{"num_hidden_layers": 9, "hidden_size": 512, "n_experts": 8, "experts_per_token": 1, "d_expert": 528, "d_shared_expert": 0, "hidden_act": "swiglu", "moe_layers": [0, 1, 2, 3, 4, 5, 6, 7, 8], "router_score": "sigmoid", "normalize_top_k": false, "routed_scale": 1.0, "balance_loss": 0.000112, "balance_bias": true, "router_cosine_scale": 14.0, "scale_expert_input": true, "init_std_router": 0.0162, "lr_router": 0.00156, "vocab_size": 4096, "norm": "rmsnorm", "norm_eps": 1e-06, "tie_word_embeddings": true, "optimizer": "adam_atan2", "learning_rate": 0.000951, "beta1": 0.9, "beta2": 0.99, "max_grad_norm": 2.0, "batch_tokens": [131072, 262144, 393216], "max_seq_len": 1024, "train_tokens": 703400000, "max_steps": 2774, "dataset": "wikipedia_en"}
Below are experts of layer 5 (counted from 0) of a mixture-of-experts language model. Rows are named router (the router's row for the expert), gate (a neuron's input weights, with its number), up (a neuron's input weights, with its number), down (a neuron's output weights, with its number) and show model dimensions 0-63. Each number is 500 + 40 x the weight over its row's rms, rounded and kept within 0 to 999. Numbers have three digits each.
Before each expert's rows: "comes before" lists some tokens at least twice as common just after its tokens as in all text; "gets" lists some tokens that make up at least twice as much of what it gets as of all text. This comes from a sample of Wikipedia text that the model never trained on. Tokens count by the router's weight.

# expert 5
comes before: "-", "|", "==", "The", " The", "==="
gets: "\n", " a", " the", ".\n\n", ".", "\n\n"
router:517527520470489514451458527526487524535536533453501519530493447509508469507499518569505527435451550511481439426488405533441517493498478514509523461425499494490560492487508558537470494503519443
gate0:529524463507474539538499435535487537442588469467503548510431585510419518431514493524490515494507472479495474544506610468528482485490488512565506487523493528452506528586505439514505482526503498
up0:491499485559533426589521491473483492493413513557493459454503481479483508551480513510510575595446506513496562434437488536512568520546496571505454502507497473560477420544451494487503502541458478
down0:508477492548469470483440600462492488424431388509498524538505488455525547465521485472584439432505565517586438492497468455544486555499530414591563542550563531522536495560508473508474530457523447
gate1:477516457395511563481502460531509462489512489576506554532529481500413509475528523496550492486521486561488506487474488515504509471498430451496514490557478465609460517496579504488449542457491517
up1:481523459480558498423528532541434535584469503490539548474520504546491466542442492521484518491547456477433480523444472479519555540472576553538499476499468519511520467491530499414468473497505515
down1:529514426527474524522497440495506471552559428591500482584471498473534456514462436523448553498539521484518548470591488505547463443508558486468548527468483434475436466556513539497549511454409537
gate2:474495504477446482489561426584463515549542507497588504538513449412501536445560546470529577493567365532470479520451492505481543454515570470445565487535444413439518483477492501461542478466519502
up2:500549531551518489447547529514506501550440532479506550510559507478465524506527461522439493491482529527489499538462569552460443547453485551451514538550518542430531558479462494416543530466507548
down2:515525483582471577426528482536479533520437470465433506515468580379449564460507554470429486504450531470470555500543470488490467473514482554496585512451482529540514482522580492504534490482462484
gate3:448494517488514510448471466411498506439456509503516497437445488474452457523458458516556501488528472487452451438565530484456495514566516595564496481471549491465547478434565471496522460424465489
up3:511477488542499525520527451569459501501487500419477497472569478490495512533448458559595523466452538525512491553478450460441459467459470494455504486462487583434510494543508483536518501540505472
down3:554535475515559508512540472471568492455471494537501464524507539552490523513547494729434514501574549480542454525441484456479513495577523466470436496515530534501529518490524479438475546480411475
gate4:473496472523517455508487484518532486540466480488510534559509533486532486536486480571488516451479475470544558465570517497395591470575506530550502592490537468514550478477567505514466524462551449
up4:560471456440519531483462501455476497514543544505470438401464484517507450564472492529542560525524452499490517530518434521449450471509514549555498465526494486527499507470425512497511447551541530
down4:475454554505514508468472526554506555444452497472527456535507471462494515525467574516494555478572487429533531505508460434455460490492466483594502490522450548518493502518544506505429500543548485
gate5:445439461510520593454506506522488464554515454516525492554513523510579481523573529495517429538536474567514465470493497473475497522573483563446520519486493474423464533476441467439484540484593536
up5:481467475477499559465489469556468469525473506434423484576452486507429516447511504501509495501497572494538567529514460530493484536549471528490437495512558393445557489562536451490452517439488500
down5:540468493477595563472527500489485511529466529502396517518506523556469546540539476538504554490550419487505498494432555485513445484555540466485411475455446486428538540481501563522469496576566536
gate6:516505432472541490506392544500531481511561483474504531507517555553555509554549518479517438506509519527585541539576479489515499481509485443457528472451499488479528554560556489449473503484436453
up6:430534512485542518463486498415553514523516453551468486487460498513522469528536487510528447504545473456512440504541442483498514429511460438494478485498475450473498518501419474392452513582479505
down6:418500455474550484561499427524509498533487498460501508499550524548554479485499531580472518559523436469437488497599504453442485508535487584453451426523507547492534469450526437449445497459462537
gate7:632571518520490521530517384482511492515520475508535464461527448544522493506462471531523536513463426556509502460407406532477508444527582480471483495472520484528415468513404501540480425463455466
up7:421493528468447500448553494468526528497457485502524497486559491509519580508562432528488523495485553459515482525506548476471441557510399465489488494557507434398589477515546426473566535513555525
down7:510575457460485578500481469467454494505557511462532513505510478526513508506513511599536563537470567473526510504468479480509462490456512440490504448519426424484521502502525500460380517438519586
gate8:492588508487491420587548522475524566466579513453475523525472544486468556437521444508535481527521490458478522502517474431507489558554498564508468504470508531568474459460474433467512510558533433
up8:548447479484450477443455519497569484464407432530447500467518498519566467528445494494415546470540527539543547487530452568555603576511494478420470505453490447455421439503566490512590498444516460
down8:503474449565486515498491487438492485468528513492565526511497497397518513526539472568493540454538463453580469485444507495517569568504528501475447513462473478495528536525522497457526511488570432
gate9:534470490612496544571514510469444495519575493427456498488494519548474502493496515485491440505541524512433520496498537486483451502550550499511564457475523523512486478558488490535479429534551511
up9:506475450447530490505523470522493510513588448489517572522521477528473558535520466488480550539537477489488501531523480501517530433635493511591543448534508494546495460470519430532554520481586547
down9:487447501571488459504544520538491465489432462532452484517484444465409492426581553518481461514473582472523489450469539563511483459526526515538527487516529500536519571461493482501492453534487393
gate10:455473505451506503514505486514546454484586476525399571531556577541497492483512467507487482468455519532420504499504500562495410511542528479562514489488484424484513607570511430508538469467541498
up10:510522502507475541544494476492553505517423549450467459488481482497499419552538495523487495573468452523499522497526549583468524464475499442460412512457512446475540473489493515442543503457506506
down10:506486369541458463487516514520425529525496475455547548501455467449486483496513460352481511514508469471507481474436546481499505603507589554523450510558549519495509505544500578497495515488506476
gate11:522518497481483443537474409490531512405504544529554550531484479506560424493507488485494483502499424497528483493518493444527527533515529508471517462442465490483535448405486589452524489518442432
up11:410502451452602465471545552492483526538518414498505538468515478472504516462486502542454480499477543605562518433499549479494525459501486514488442472423520476542478485466498502431475513460486515
down11:582564428571562457496541455492527411525528524510486483447528476526451575499561521435537518456435575554514491478480420496499500460487461524484591505530539462489465465522444523469465559501533515
gate12:500579565577538546540478486500529485458445566479483491519490439531463616552516494520441463501469587524541585570524456453500516482478520530470526486538429475527441533518526427503519516524494516
up12:472488454462441474545465425538518510544554484504481556520483502489569589402475508468535486513521464480448445520480484551530473524466458527520518475497483497558506569523503479535463555491548501
down12:440529517496498459493472516489542553533480493529564474484474527504481529520602500696430514504566494452551491470429472484501508490554459493499497430468496461539485486510465540544494545477463434
gate13:526467476513444504454515481481467460553448489529470428506445565569528512392430483502542506520514468573463460514486501423512416581522512505557474516484497468497519472506522428499463469495480528
up13:461496458514449420463466506456450466515436512560505475488526469456483533485416516496517535534524492561513451455529485485470567494505470487535541532528444491502522484447478529576507477556560540
down13:509483506504474511579555506409488433541408520490455527582475466516544545545528508588492535571502478582466460506532501551451489537468499515485481540537453535511542508536483491503499532445519607
gate14:515457441450547501445445404446523450577497579571396501452588470523498431563529501498510486489503502507511496502488523547508559546514609475513442512503476432580545514570472420598479480452515466
up14:548520518493476495415434478526492548514543460456462495466531560476452550522553477470457470510419476468513516573561456518541511570416544473593590469495396536502503593603448492493449537418535597
down14:478503465530508443559447561547553582474526550454484567543475444537496486459448502618456472423576521475488502506599487445526540460510552507505486577538518563567544566519475510478507522447490509
gate15:512456421466491502530490516601559466537481499462515543598506498498438527494522531524455453488513549497471478468542580542524507610504563528484533477498548487513517502548558529524482512510494509
up15:438418526480479461457444551531531479453498452474421490503562484509448495536510539464505465415411552497504528526512508535526470562532499474447489483535496522476482578500538478541586528519484500
down15:525436539455508496477460483519570499465530484492490507541491547489445485498562445391539453474380462503439487503547483490542546497515568564505513483419558436501501531483505524509491468503528453
gate16:550518597478582556459484543461448491539529621406446532493483545540435479524464487490565440539441508510495525507457512537486462475495444541501520500464457573568451574417455492540496473472501533
up16:497582507565525562507599491528517586529527498520455519487481450479509533488484456511525465460476564516463486551395564547475557541504487542524594505522477495500503486503588496508503502453508502
down16:490496455445521537533474551536498520529454523504493563526523511594519544465431503382520513527442441543510478539509519453590522621476480519456488498488551417468482521492479482461490525485482537
gate17:418490474444539542561533503463506529506488471558508526575463489502536469484491544512562535498408526527536479549494456490503505445496483393492548467496518487525521536469501433534522441498496481
up17:540548497492497510475522498520481524461505530481538598531482458443513527494490534525505470488484478577511455458498534463510529464442409504468588563469473543519427515457471520493526452492498505
down17:462535556485470500561552473499490517519495558587466522530477557499571450487527452515569505541473554479558434480461458487470529501506518465496489498524500513523504452549475510499457564539537461
gate18:527423456514519494449536528468512469480515540487534543506476533529513460489482571481525588418563452503421509487540476551514461525475430496480471529427522506567485420515512479554558533508498524
up18:455569488526458499473501473527432524511492518483489498468498529505440471514510432519436395482492552471500528502476493491476452448466556501518561564481500491516527473516514453470506536450432560
down18:544467534520503551501511529492493499500537496494527467537481503481523468479498597107505532488530486473514490464505455497714513502486532535549496482458497483529504495488495543529497469501520486
gate19:543557500507527496462540475553447539494462447474517589518501506478466550483528530533511458523581472521507470564516470453488454444490435515440452499534511431491518513538524502536492514482473501
up19:540527449513498522526433524487487525449573499454581499471393445539421470528535426495471545545483510493525465540475543510526547479551481479476456479453477535472495449552476441520509471540533493
down19:453511486448508465502529482493566537459534463436463427465487463512529552557497504702481574459539556478477480510441574527529571476511537512499404528547557478467490501500441501487529449460494504
gate20:499485541506497502493469511490415482525457466508472462515574461496581563560448480498487512399482569478495593481530487509448507515492481463541451525432518521463508486514559473515520531469450555
up20:549518475491523494558510496510557406543524483589443454486543443543460523491567444495543550537409522510525506532478514489465463498496536455526519508486571507491559514500457430526465543446492495
down20:514512475525496504415476485564514548506474526492501520456530456465455541511498401444508477545525479516494523492497529524511493482460530486497448478538553502516441491398525636499560484509517513
gate21:476573444515497486479513544500460429548447551499557532491542454489486511506486528525497551468448517444486501539468465481522455523473451564513515528559432506503472485468427489462554572510462526
up21:520440593564517529456551512538541485452475518475563506564545525428596509515545511460468454520481473492484532513436571470485415454493493538544545497521480471436544604502492531544570533451494508
down21:521512595527477413515496448513509528501508488496476485476444512504494546444564532463594511539456497600496498460504491544555603525467452480437430442497501566535438477411418525492542506506466468
gate22:501504466497497464504506530507502469410595435491533527484538456449431437527486501524537596526502499555439608480546497449458488506488452507503511528463532485502514475474510563512435564496473539
up22:511534446534559471488526437498515479473486544610505527522533493506470548565529471497510409499445540467512515490549451467519469493528538520529535502585501483587476584512559488462500575525503449
down22:489537483522538560530582443494460530506443503479554561457533458432502438487454501410551541505539524456507494480483562510549484555551506497568487558449445496507493445509466550547555522554522485
gate23:509453481522452456484467565504490473473501549508510459504520513460485596470488491536498529531478523566548536488467506474496509449540511470576500496510469488441490420503482498482491541443441470
up23:441441485535533495546483468427512482458490469519424549432525508519550408467530460461525510520572492514526460505548532475519541604434517504476529424482510544539595579471526542470531435491582438
down23:491458506483431488503518568581521586523534471466518485392480445448457424497528508510496553497491494477505535463534444525477439486500462514479462502422505495509528551464466599528536520470426548
gate24:439510494572475593474487493435536504519481545442474497513446491491485424454522558479478581486448491552513503441473569455536481453426556431455497506461510524538530535482505467528513506488357452
up24:441456483508456495498485561471565593445437509467510509555511457528464548462462506499504444485583451570573486470478593467454566495489499490478509442460513469421543458509568452479501547563460475
down24:505441514473465503483468476451492464431494537515503482491575529522489470491468450496493595491489485427491512510467430567512482479472443465571530431403456496473556493497541498510473522489477569
gate25:382490527465429524500491479538485481515543475473473535513462448518478472517598553536558511525485451487543455471510444448542467508523472574420495457419521452520493516511451532467538466507442557
up25:515471417550496443492533483525558476532499548527491458513564529509494531490463470517471454409469510410416532545474540451498491521446448439447513545529529453527460533501535506556459529462401527
down25:485469493521492499484505474476548446514558519481466445416466483523506475439545517619514459471515469525500512511503504565464550530491544531485523536563459492456546447500526489541502519538533413
gate26:471530521465481484486447524466539496493637543540486541521384517550429448468455531548499535480426485480528487477446488529533485464595520486504500486447549533600486500503484471498488525481467509
up26:433545536507508519497475556486557454541557534482531547502447464521433458496468539476521533494472447514525526432484460471513546511529469514463491461414482511453501486486459487467465482484432528
down26:451394558493539409481465481519552515500495511539533499460469551466528515492485481397485533446498408526494437462506502540566595480489538486543488527468464489499458446476517525481531468517449481
gate27:465500519452559550493543492416472495523497454558399526489548527512493463526513479545496501502447563540538517534501507480534504567469567496523449529506557440480496572482461467545545466425506506
up27:494586499514466451440466551458501602493471507495480478465506506531529496488467515504503476508498562472522448557552510442451488501445504504480519437523455469497528544480534510461456475443560469
down27:489547570557470484600497435560547586437454573586461489543502467504464511517611472525475546562479453456495486461501447504485476478475496512452496537520467522480530527559514515481504502475453503
gate28:571477548423520505607599468533384476497524513504483501494565490544494554523486424500557547493490519489543495571524446485521517500552438508469512479502545496606388486408462442474586505512454513
up28:509512543488497540445455574493563483487550511491445501515540585589547494518480572477580505517523470498549497486480518471506468469512553481552526444537473527458489484539492526543460456514569493
down28:447493520518476507497487529470532508565471496490536532499498528495455475519478562598485519426537535480513574536500527464477526519494521423502522477557444503451481429467482533503497535452514547
gate29:493464483527551488547504493456427465516568576516488466416534389523461579502491461525472552539495571535535480558470482447499572451534397527509560552468493497498468423495542543545475522477496471
up29:467477488552514601503559488555529409506577484515460495568587490475539466499518487531512456514511426494540455489470546536475452507484474491454532573557477450465408480562455552473513492467586482
down29:545524479461479488551595472523501468425463484541490448521502509398517454504543446480452485443551446518506463534434493575466450484438501439477483520544454499487545448490499502518463589488538547
gate30:490441427445462546480450507536523453566419523496515577540538510551551519496403481490525466480549542498500467519461534468453477530485477613455503522480503545392486528508474501477520440536494495
up30:513546604598452534520578464522390460456495502438462485504485449501557492528516465506500563552460477500410538538494473463524439531528493487492483513470449451486523472516470545500481488550459451
down30:508591516539515504519549509487525493452513528512519479516575517476456496494446545517517512457438460530487524528444494459521528496446536510578511505528524519498537482480469567442512470436476535
gate31:518539525476488494569545485460476547419416540584575479499481558527624485477470491536459544490467463427491529478521461482525516509559552535474512490495584457505521431431515501430548510496524475
up31:442464473506487556476536445521543529513540449454484502491485497473436477435580462490535483491536493516475428478467500532445531514495585494544459514584501497504513516567441440478499536470511432
down31:482492475507494595548510555466431531569608474461532555503508506488481463490461482513514498569470553477501527491503565461513485457447560481463537513529499456500539475474513515477471461471426491
gate32:499500557502519524488529465544536401442476551585570476537533544491407504497496525530498504493468506493424512499491580529491412508533486518421525509512553456537528549537478471490467461463448564
up32:427471539512501508474506533559517421507568480488500507477450501519388546528510523487564507470434517472530562499468538557525581528556534500494501447517579537529433511598538540463561478486525568
down32:460496471454450409553492512475486522523394509484515516547519529517484454503525516518455459500530429545510481480535480490490458447526511495510488455563491542504551473504482519489587527481467544
gate33:457518510532480461529478465460494510449490518459524502512405535564526526567477436510519519533507488569547585575512539458491517454522464474429492565446461520481472499466491517464470593501484512
up33:453495485493526435545471459532499487522576525482513547429500475415470419451491478515537522501453480472427512433504523532474498462504496468442432470502471486588541563519462559480473440505440466
down33:539464393505528529569529489459550564524466481473492497466474472526511508543445527425470514525494452427484508437492545480535532480477608426465453451513560497587556457441484542491567491472483529
gate34:518484533468477571470459478468575545518447533559441497559510493551482463513540460523494446473515505453456473533500498472557562489481529493482542497540475532430429479469511507407489443570536524
up34:513416565479453493412491421477530479569416530527464501555555508513500445459499506462471498537460566511486570564522509495544597515504555474495507500537537544475437545469479561432471539450441485
down34:495516509508531443529593443498567541551498497495486521509485543525439519493492503639480470472535523502538490460507494515382475478557541543549547464498512526517511547524458531478442561543479505
gate35:470444520437497516472457515514502562433550538431523471543514587526535402553499480494538555565498477500542553470466468500513543533510531510505551452428509544545497432529563538506568527459515470
up35:533483540525526390548494606403576483414522457523529490467515510485547552410498559499484474526482453476564481580507600528523486478528515470459420487508456503472579462522437504529467449570540438
down35:540468530501476534530584561489460463449545548462511499629468406523554470486519507464492440596511455448442576577525465420477520586513457454490485464485499456510542423530471522474509538532497413
gate36:457509533580468501535515510529461466531455480559474550569488592458517505540521494498585477463538483538458549509542569492493407466477535513539476485483481484474471477542523466495502529513428487
up36:418513482518544434494464484568452565599448490536551510489517543552474500552473481495453486433459544377444524453514501530510401443447438500433449442505542481484499534492542575518454492502451518
down36:532513523532508498627523426521452432503517447442531464458511431532437476474508516613437483569514495468535437523482490528517491480482509511511477503477492504505469444503469545536473485529490491
gate37:487442541591448495525559437445618530456485513516462488585483488542461505499465522520486450475474528495466592547623563467466518473487446562494547486437510481419485522490519508479504498448596535
up37:488539504458555579421490577588489481421536427547508469461486607533518487505511541461501525470505516504476490522436493526535486531405478408516505487542482468483573554500485533524547493570480487
down37:457488523480407436544469452562441540511445417456566502520508413425515515498507544528429487506575508440528461489502441463425494502460522460549445524515464547610531479481518443455492450573511486
gate38:514542582561463554508524449519567454532547508546443504524424446561444529463469473485546487521514503528514593581456429494521551539519557509466519469458533507517462540511536495542466510434507491
up38:503481480446542498486454455449487450495505501486490463419530523477473458474528528461478666521475543412421509500462552501524521553397455554519494469495531472477535554420487461549624472516543510
down38:498508521479481521521447479474484519515501422551470580454553576437495515516522501491491470508498498492539499495507503504468448504506514469514475503491573467559538504453478495493558403516499468
gate39:518521458497479503449473560495529536483482515514471508528535574531484399515510523514450444493512543569480498435485514475505515465493534479524523417548514512458515518573578427508550617505542478
up39:463515484569501501548476449495581544504436573470554471521483485502533525567570456504528515563485457533529468464582443438455492466531582516551531487432465562443541449484484581460537492442473512
down39:440455569509489504493483485524470500491513515517461520504474498450505515482540565401499552558498561495516510434473519539518500473491531481556500525519510467503537583512558455456390527494539468
gate40:466588519523437572552468533484427542488518547427556469493520558517466543421503485535495483485419456508484475460507550445451577486465477533533473568502510610473533458437559566528507468466545398
up40:499556558467494447484431439550559440539503511538491433472532513488482533522470548544468500497473481500393517530501499437468492463457441472509467521438520550487535516438510535440541496468448466
down40:476487462499478400434549519524519539556465484472468546467447555491497501429521498416447578501497477496492466508545462520492447555542440460516458524447518579457449512433477443459457463473529519
gate41:475466572561483541448506502490561559404514517498487512529484532535542478529548546497520519478537505398506538495554557560497491460531551457516497566465529506473408478452577443502525492502557498
up41:491519557503473494489473518465517523502526566431522537488567556548568424585474570484592547537522499463539516556465514525515450425518524460463509464540495467501428561466498467513538460491555526
down41:532526450500428478452516510534493484504461444478502479559428514478510507544514491494489388540484518505486482530536542543439516560386457554517480459492456455525437567571487536442438470535519479
gate42:510499540470514494480499554571578550448457511510533494548514559511466592478472520512469494591423491511495430559531545537490457478515547493498528460485491542524442504515527473594516483432469498
up42:444454573483525571499447566492446502509429466479498499533541417513536391537505510458481564525493463527514538479494537490573514470424417434561539498550546525462444511479458500502549527463587488
down42:525578443447521557517544425521420516533521573454475519510468470555469541506430492609516555500467480465499517531474506430432493489512484463500486418491463523540538500520518544503414476523461434
gate43:531452509532408523517653463508461436522498422481483511535537520465493514494539456524484592539511507471551473600484442499488461545443539520587456473501514567464517432491511511502489471509464513
up43:482504484487458488553579498419581517534484567474481508475552462550551469549470466487465540569520504522525486489501482529564492487498506432468495456487436530501488463558507479501477518566553548
down43:493444510445464528521495502513502480551554510506530516472473470503524520501521508490488519517514519473427448486509506564495514505483422573444494491516431575473448483552533554547519510497514495
gate44:518490508458523558470526483417431525502566503440517512544463494428445464466446595469521492442419546552406564531496498505556416515454474451491501540565468518549512501542505499455561484533457527
up44:556480441490571536496496532469492501559526496472463480492514491428491490576545448485467533570522491515493551456467509563430474500536533471538457547475490564428522504490484550522524501556457595
down44:459425582510529487493503618434518540479524458489446525459527490561483517588507449425474451425477480487512541542577488530499522548483477473475512518451524526571507498452518526529503463504477487
gate45:493514456466491451541500501430511508449541489495477501554515469465526526469493515546512477471411460526540495464564462421452491529470450474465528482459551489478547490521521529495465489472503428
up45:502558517473608472504541565495523543572516521497531497495518443532471508531507466541452528552529462461512488519506498516499549502543478556503540479511535497503495522557489481473479450460492571
down45:510485411524520515503488475474394489581497501530544518461539441491512498539381442596498523530510493519482429480558517563510536546493470547465511559517460446484470506504518515503540501490536508
gate46:518530551475473532476561467543509495477439477523542476466498442550562550492554469555556516464445491478521495501489465521485591512497475503521520434537528545559490389456474512478502540435471450
up46:502412453548504548568479511469504529490529461462489494560509545444494411452445454497482428490497439492486496552517494490497453542507456441496480527434531521430476513461515472538515451595609487
down46:485483483498469513505448550484521509466460417497434496500581502433472500509480497549454447458487500428585509504463539447475514494614429455443528549377502552490517525512613477546453468443421480
gate47:474484481477474580548568582486496499493496493537477506505477518530484514531500521479447537563541484510562454503527468478539482509505519533431524509557525492535500521497508500478585495610478525
up47:495451514502513493479506510483437414474458503489506449482473518502548519472544461468444493483508499485502507584436548431485475480540532521483514565524498542476474486456502528582543520542453517
down47:466539521494500499476541551504584546462432563520491566476508453479547478524526508418466477513494590548555492584482459516543608453538477453440515529520508510518474515548543555566532523507511467
gate48:502481437491497500417435486563492491501503450557535425524505551518447456544492527494546554510488494438440546468524533461450511430549444425493460540526463530456455512552496509450534534574479530
up48:429422508521495420449409539436507451451506435432506485490508470450429505508468502534492541490506461522485462518486532483525469572518492453511440538496483458497521477540476481542590536585545490
down48:462505488491531486506465502577454525406438428476565467456563486502489512496430489391440428562513448446450517532510542533498463534488524509502546480512524518515451589476518519501564547451444551
gate49:454494489516525532557487468493531491468535494502532507450472477495462475524429497474483518479486426504439494459564441519484465505446529534512495496514520467556586452482533502551426483496453543
up49:523515533550586493460537495492552568453579459493474504517535491488425563452541517542508459560533577557557568511499462472491544511521504515491522483477501452543564556585505533519437467414589513
down49:519471485538563506461495505506523457494449555473467476585368440524537519510495550413534522570552472464466549477475509529531487562438513514559497449467430516475469457437485528476443426497515528
gate50:570477464498469542560472519535461556474445423559510459553509487451521488509498481532514526439493523514498497589497434432453493498516453535504518448525558506567489437502530475567496467500482470
up50:450450492552502519487516623508444488406519553410502551464526455490540477480480502495441448449474493428529535459501495518527485446538520472534494514437516507434524498556544441471454634464521538
down50:542465507523516522485534476472469487483597496465532481544524507452487492452462567651493520470439486500509518476473552491473537485480484513517484433419544461536520480503481506497488492490470516
gate51:565430476440536496479500471457514507456502430482415507468557513515500543420542455512500457517496534541568490488444558433513531530508506459510500505431495410529503513519528477514526485465473496
up51:473526497462513458537467487473555532520529549507503419496506527543543517453417513498500484453550512534539412567503502541546485506410575496471454443548504437470596468486542525581484419512491467
down51:450488488506460534480521519553463552499534560509541442505468547493500441555543477600490470505506420553540494582537561479453508442500460556475464488527466490532516502464490576525507503530463535
gate52:504452506509526468475507576573507580515465515515460536500454478506435493413527487553566452482511476536520524491467498475527492478505504426566508502500486505574471493545502489565448536527476486
up52:473489469507517546487452503485395505521480485453476535509487492540598530515474543497558510538484564515521524525467427528566459513519562531532550491536431499534450530516466548481486471415473530
down52:535494521508459521498493475457515585555467490504466528546521474597565499530533488555436523515477505513495497498485579521525573539508495580518555461498517487554512528493504549502544538479540474
gate53:514538578498476512458539474550539493503544488544532502481537528472498539426442492538558448436485486435557491434439371493513527492455521449491529542516509451551507566474462512480469467505429538
up53:472488543420497448530515491572496447528508488476520474452512479468494531515474504530464439519584522463495522512485618522468495478504456534486457475502503492525506480505583443537514496461519589
down53:491452555539571542504481499457430464433551490553532434516556504562480509562433598601487551488461449467496488465560469473476468461482489504516432528461459426502554449472547483569488478425511482
gate54:516470456470504545548556534542526472546516438567561467487464441518453554469490484477487436458431479505525472521536474478496517542516501502519509472406536539569477490511559519553471454456498550
up54:482492435606471458524531524523526533524515446555549495491447516512540514560497536469486531516433461450496583456493445469498481530564505521491550503457433494482495437430455557514524488520487550
down54:515519474511458460501501488444511520472519501475501492502469423535473537465529559404456470490500552539556494529536438536492470474381564483465560522482524465476481474475525503490479451516483514
gate55:515512482502473504520493474404504490559539606485471532526486499468518452430456469507551419473477473522528459524468524432518595532562492527415453462483543519568497427427491567443536507448500536
up55:462511560489513511494506470504522465432471418483501520524489551510497376453564442551511596485494537416557507498475495520467413489501482497494523555513482546491521543484467477494512462474464458
down55:519472548572427430467527547476601501452519510561559474528516499468478446577529459597508512425536570479535517477482459509446444514554447465436572507440490488462479496465455483478504485546545539
gate56:550463496493454548466527509461455588459518505459567498544496468523506561451531484541472548491551431463492523494541503455445558430460547524500512508537559525541473445456493503483481571432507546
up56:606439433414514516492502541486492509499505388437498589513523483512414486503571571449484464487523492479464486517509573466519543508482525490511559577562457476506544524526520574482416508458546551
down56:527494522555511499485526404456453562534493513486505544572545481591494511508448589407571525513578460523462485502536502566503503431474503527513530483543484465489553529457494564466524516583492457
gate57:546470440489483553544512565484423459519562578569450456449477514491475561435511471493498520496506475483494519548422506530499487480506478554471490495518480414561530482581453505533518515433440419
up57:548516558521517575486577541421543549498453450511434471501442563476544492523534512529605510405563464448520508510528571554521476479485543467500505548499562481481475564528532490497477429535497504
down57:529503451464505497425478525526523554519462407445483483501496484457481512525515514595500472500532599434516483504489558511433465503529451562497586460503440446499487511532536528474423486515492434
gate58:544618500563527487541490568536435539528466507509532502499521497573554512545458548484511472520488466457465568487482497527486575522481581551535544550606564554485525495487531538505556465453487507
up58:475497460459491504527454513424501551541522553562543451553426544494563456557486513520511461483497517455535459476593488464472596559468533547526542460527509501520562488513432524517456467494561533
down58:487530442515520464510515457514511579518505513585488510487479465509391552469512461600496455467567530537528510461458534451510531550525511521584499479556457481483511486484505522493512480418486445
gate59:572548509497521442565459547509543478507497491544584501505461608412468485424523520475486395447445494519482478531482517446532492464493523447540525495516553489532546529498503476441536534546500523
up59:531461530569526491494510499584572488566463552523514520487538544430529575511548516529499473528463434462469522507438556512471535540495566488555514568427515525497513497460447502455450567541498474
down59:370502508518528552543500462549495546553454464551455475474493502484543521501491540503510453550515488503505538448470454491487426500584511472518493457493528521455489590435496480506554501474579504
gate60:475426433488510497540527550482507541512510526509466510547557525545483551483448495529517487520519473492529489528526563517456537534577530452457492498404504531531517429501515548515484491573503481
up60:499516520497556471501502505479438475472478531493504456502506477522372497544539491493470475489518522472554480476548504522445546471476472528461536527550474526563518501510474499515474508520531478
down60:494507459520423481442445554514492513533470526516513530547466497513447485460504465636511516511444518477495526418467537566492535574494469433511471525509484563506457525598431528597507430450438541
gate61:586511475431558467500488495406480442477564489451429492477569491552454502471550550474501516520444473602482507449543568467512502484538511465492537456485504459601527485503486552476516516443431476
up61:491453421522529423528484540503491496527496476533484472483567574508457524530491483477533489522544501512478431527448540481505534515513473490532527545559509468421516462495472562485490433535419448
down61:442439501463426484520513494499492562525518452507496472452615563500519437481451448511543482570466513474576505515557442420528456540560437518506550486538549498554446489421550522478426452521494465
gate62:520507417568499530479465503467567464483461477547416472511533517510508460565535557489451480511539585524568522537548475565488530466511556474585480478557554531526577561461475415510540463470439484
up62:430464516444566488472502451482550497499486531508488544514425503553476542541487469471497439499480437501523498426499522466523486520597515500533560450458535488536555502524517609507480532478553512
down62:487488498520465526437489496484524449452496502429546535491470556535520515458554460414494547461462502472516502562476529458526519490571513434542476508627605526439577470461533386484464503472546534
gate63:429517495554439462529521536484492507463535472563523530563516538525489516463540448532547524478484458495525470557523446520495532424504491446500537509471542521535543449531522486517452518570515479
up63:434581486483593518411524567531459544559495461535444493484496539559419537586503488480552498516544492526472497445440454501454535491435552431458514527516498520513507462502517475444486445532563534
down63:498452518512517498465528531561479535501455465528492481522553492453466536504472460567454493474537491496525457478450528517478498592569557498499486498439490462502497512452527429446453541565588494
gate64:569477482494531471478529565495432478426462433427465548520461469540495498559518536509453546504488442492513574423530469429519481459508532481435507488462490536487532480471529586434553505494497562
up64:512504512410374542466493534519501453452498520496527489492480574518512482567488479490514526466409515532502486541453563484484560566454468482440441578514553476536475519474460482482553554425476513
down64:510481498515480523445380503468576506455497452535461491555566527513496404465503542453437535513463482488512493548495431470561526555537470514459549454541501474447540468525539465497465520536429507
gate65:560538466417511536501538466475516470527447523481606502514512523520488444475475499497515540490518529472408495512459567555448493464482572504581508484495532579578425500500519525537423500432475467
up65:422490475502484454506494576529419528500478525489532547518508403421542436530516514518444489519502476517540475450527474510526560507473531482523494510444497543489426448472521525432499541511512443
down65:474472565477474542450497431464546474514547491491487479523426488522508485437525519558510502519516512484495542536481545500476573448520472495528464495491556462505489515500561534545478481433448516